python train.py --head_dim=64 --beta2=0.99 --warmup_steps=200 --final_lr_fraction=0.0 --batch_tokens=65536 --doc_mask=true --max_steps=7865
Below are experts of layer 5 (counted from 0) of a mixture-of-experts language model. Rows are named router (the router's row for the expert) and show model dimensions 128-191. Each number is 500 + 50 x the weight over its row's rms, rounded and kept within 0 to 999. Numbers have three digits each.
After each expert's rows: "comes before" lists some tokens at least twice as common just after its tokens as in all text. This comes from a sample of Wikipedia text that the model never trained on. Tokens count by the router's weight.

# expert 24
router:580475529517583535536417468569482446493579522505490523518430564531491522394464462552541540518482434505577479517542520481502531499476473509524408513619537503520553390455522493414527433420544423
comes before: ":", "=", "-", "\n", "  ", " 1"

# expert 6
router:471403473567521525521523459495638523563499512484443458516518482501481518481479523452546571479504415493507446544544500501458558486606420529567497425463496486564567420509517502417518545576567518
comes before: "s", "t", "l", "n", "r", "an"

# expert 51
router:540445584618573584534540474485618369513645473566531483556487565593573559484455534480536532534468510516621533559542592533523516481466418473483441506522515487511502479514529448439503516397546510
comes before: ",", " |", ".", ")", "–", " States"

# expert 53
router:630471535523637525409504495521649472534513487404471466523563571524521522501485493423515512477466522508552586482553574441540539411647492506468544527465608493527562513390575535443479453553499481
comes before: " to", " the", " a", " his", " in", "ed"

# expert 23
router:615447492521568498401429417533470552476596499565429502503497437558455582527541550418629564484496473503582550458541525525452525485498435486554453468394541406546519525357542473495506443505542510
comes before: " in", " of", " a", " to", " at", " as"

# expert 29
router:548535527463473601522440587534509513553562469583515532562418564603599469427480539562505498591431430484506425522490500460460578505491435566595513484612568531473540472459487480458535379566528426
comes before: ":", "′", " of", " and", " (", " in"

# expert 58
router:554442401474479488611508468536491564510458486542432605510516445479469565497451548529431509541422418419422533431573541524449467531515429512555525509493487365464539489519509549444526538473536437
comes before: "s", " for", "t", "N", "ly", "ary"

# expert 20
router:496455502494612484477494501555594502486612540479471547578398530471486575462570488531541498503531525514551492483558486476439488450545515517522509530584483490498524547500511605498550451477620491
comes before: "\n", "  ", " 0", " 1", " —", " 2"

# expert 55
router:604545454546673525480499478541487481551513488505529509526544582400545524494421497463466554515528415523498572483576526500464508507515484524502466579579424539478544491464431506481538445474527531
comes before: "=", "-", "The", "|", "In", "\n\n"

# expert 5
router:528493516640558478506518451505491472649540485520466547522475579536526602444473498479486468528501424522492586582542500476491498401490493574477567466493464490532570440464524473554505458514528497
comes before: " the", " a", " his", " their", " an", " her"

# expert 42
router:567461481571574521453464431581499394569538478418479506559455481464506509512472479448609493567522441574598565561541500510414561430476441568554491489519509481524524464377454491435526472549533357
comes before: "=", " was", " is", "See", " had", "In"

# expert 9
router:500415535524477546532509416557508429605505564508434524659538543522522521547486417481479485561448426533502438555565514464461514450539490550532534477639499433438529452462450559510475473503610504
comes before: " |", ")", "%", ".", ";", "–"

# expert 1
router:479529415580590461539503436499581511582485467421479521456430552539524509463540609537514552611492513475556467555546544552484521471502459517539451537541491401487458529463509525507624415499510484
comes before: " |", "|", ";", " ·", "0", "Z"

# expert 18
router:592467548544528588484562573597494452630507552466505501560454619476535577504570493436556492589524508528559525524540493467466527425484457573498524479479566482546519504519489425541507415511499432
comes before: " the", " he", " a", " it", " was", " they"

# expert 41
router:528559578525511438595511511525556459570527409535497697589492558458424549470517461463499509539442513512437594506501528512468431513516486619472454524497508453486546502486603447456543573494529524
comes before: " the", " a", " by", " to", " in", " as"

# expert 33
router:535491517500575502544478532513519426495482498548465574571500543543518478456469478549513436532560433544468444513545455563521574582489459483464457517515552483425589425386463501393501391428426449
comes before: ":", " by", " in", " to", " on", " as"

# expert 36
router:593526520512544566429533450609495454567509563446455517517567541416480554573438504473477514435453476526511527500522506467502563468493476487495559428466496485490470460515496556428512548521488538
comes before: "-", "|", "=", "The", "In", "On"

# expert 57
router:521447419515528520453511528520500514506473480522408482537514531499492563442540476426497546473399454427549598470511596502505471503457473530482539521458464427522524481447507589493556499482516418
comes before: "\n\n", " The", " He", " In", " It", " She"

# expert 26
router:545494574496526525504460492555465500493475471634606572594508491552461485484556471473461525545461515541477566434552484454336441475553435611597506420551653452493541397447545491508504506504569485
comes before: ".", ",", " in", " (", ")", " for"

# expert 31
router:632387548544580540522409413463457550565468557523526512522473495490506570558561499500551517518478534503543490575540521494473575430541448494499539473519505490498552486507491529569472590500501499
comes before: " |", "\n", ",", "\n\n", ".", ";"

# expert 61
router:525513481525511457455529499570534397493539498548478517515523617441438505450587510438542449426532497507514550507557543481475458441544485517544451479446515468435486376402538593524531448502524490
comes before: "-", "|", " \"", " Pu", " Mid", " The"

# expert 11
router:480430462512608537499475433581504377550571478507560473467545537491490570511503468533463501622520484613539536460506494473453550518477456487474435564537489498533569503377512464471602441516503508
comes before: " |", ":", "=", " =", " career", " information"

# expert 62
router:570493510501610537546404477570514427503552489617513487507460470502501588442477435580528491527492411544517457534529506471473495492521468494445523523586475501531479553426488501543550503508544518
comes before: "=", "\n", " =", "\n\n", " the", ":"

# expert 40
router:466377464521495476416493416567438500495433405546504493532570466542483464450488542538532540512496425415466488486555434559400509475571438482502475458484550512468532478497540478491511494490630450
comes before: " of", ",", ".", " and", " in", "on"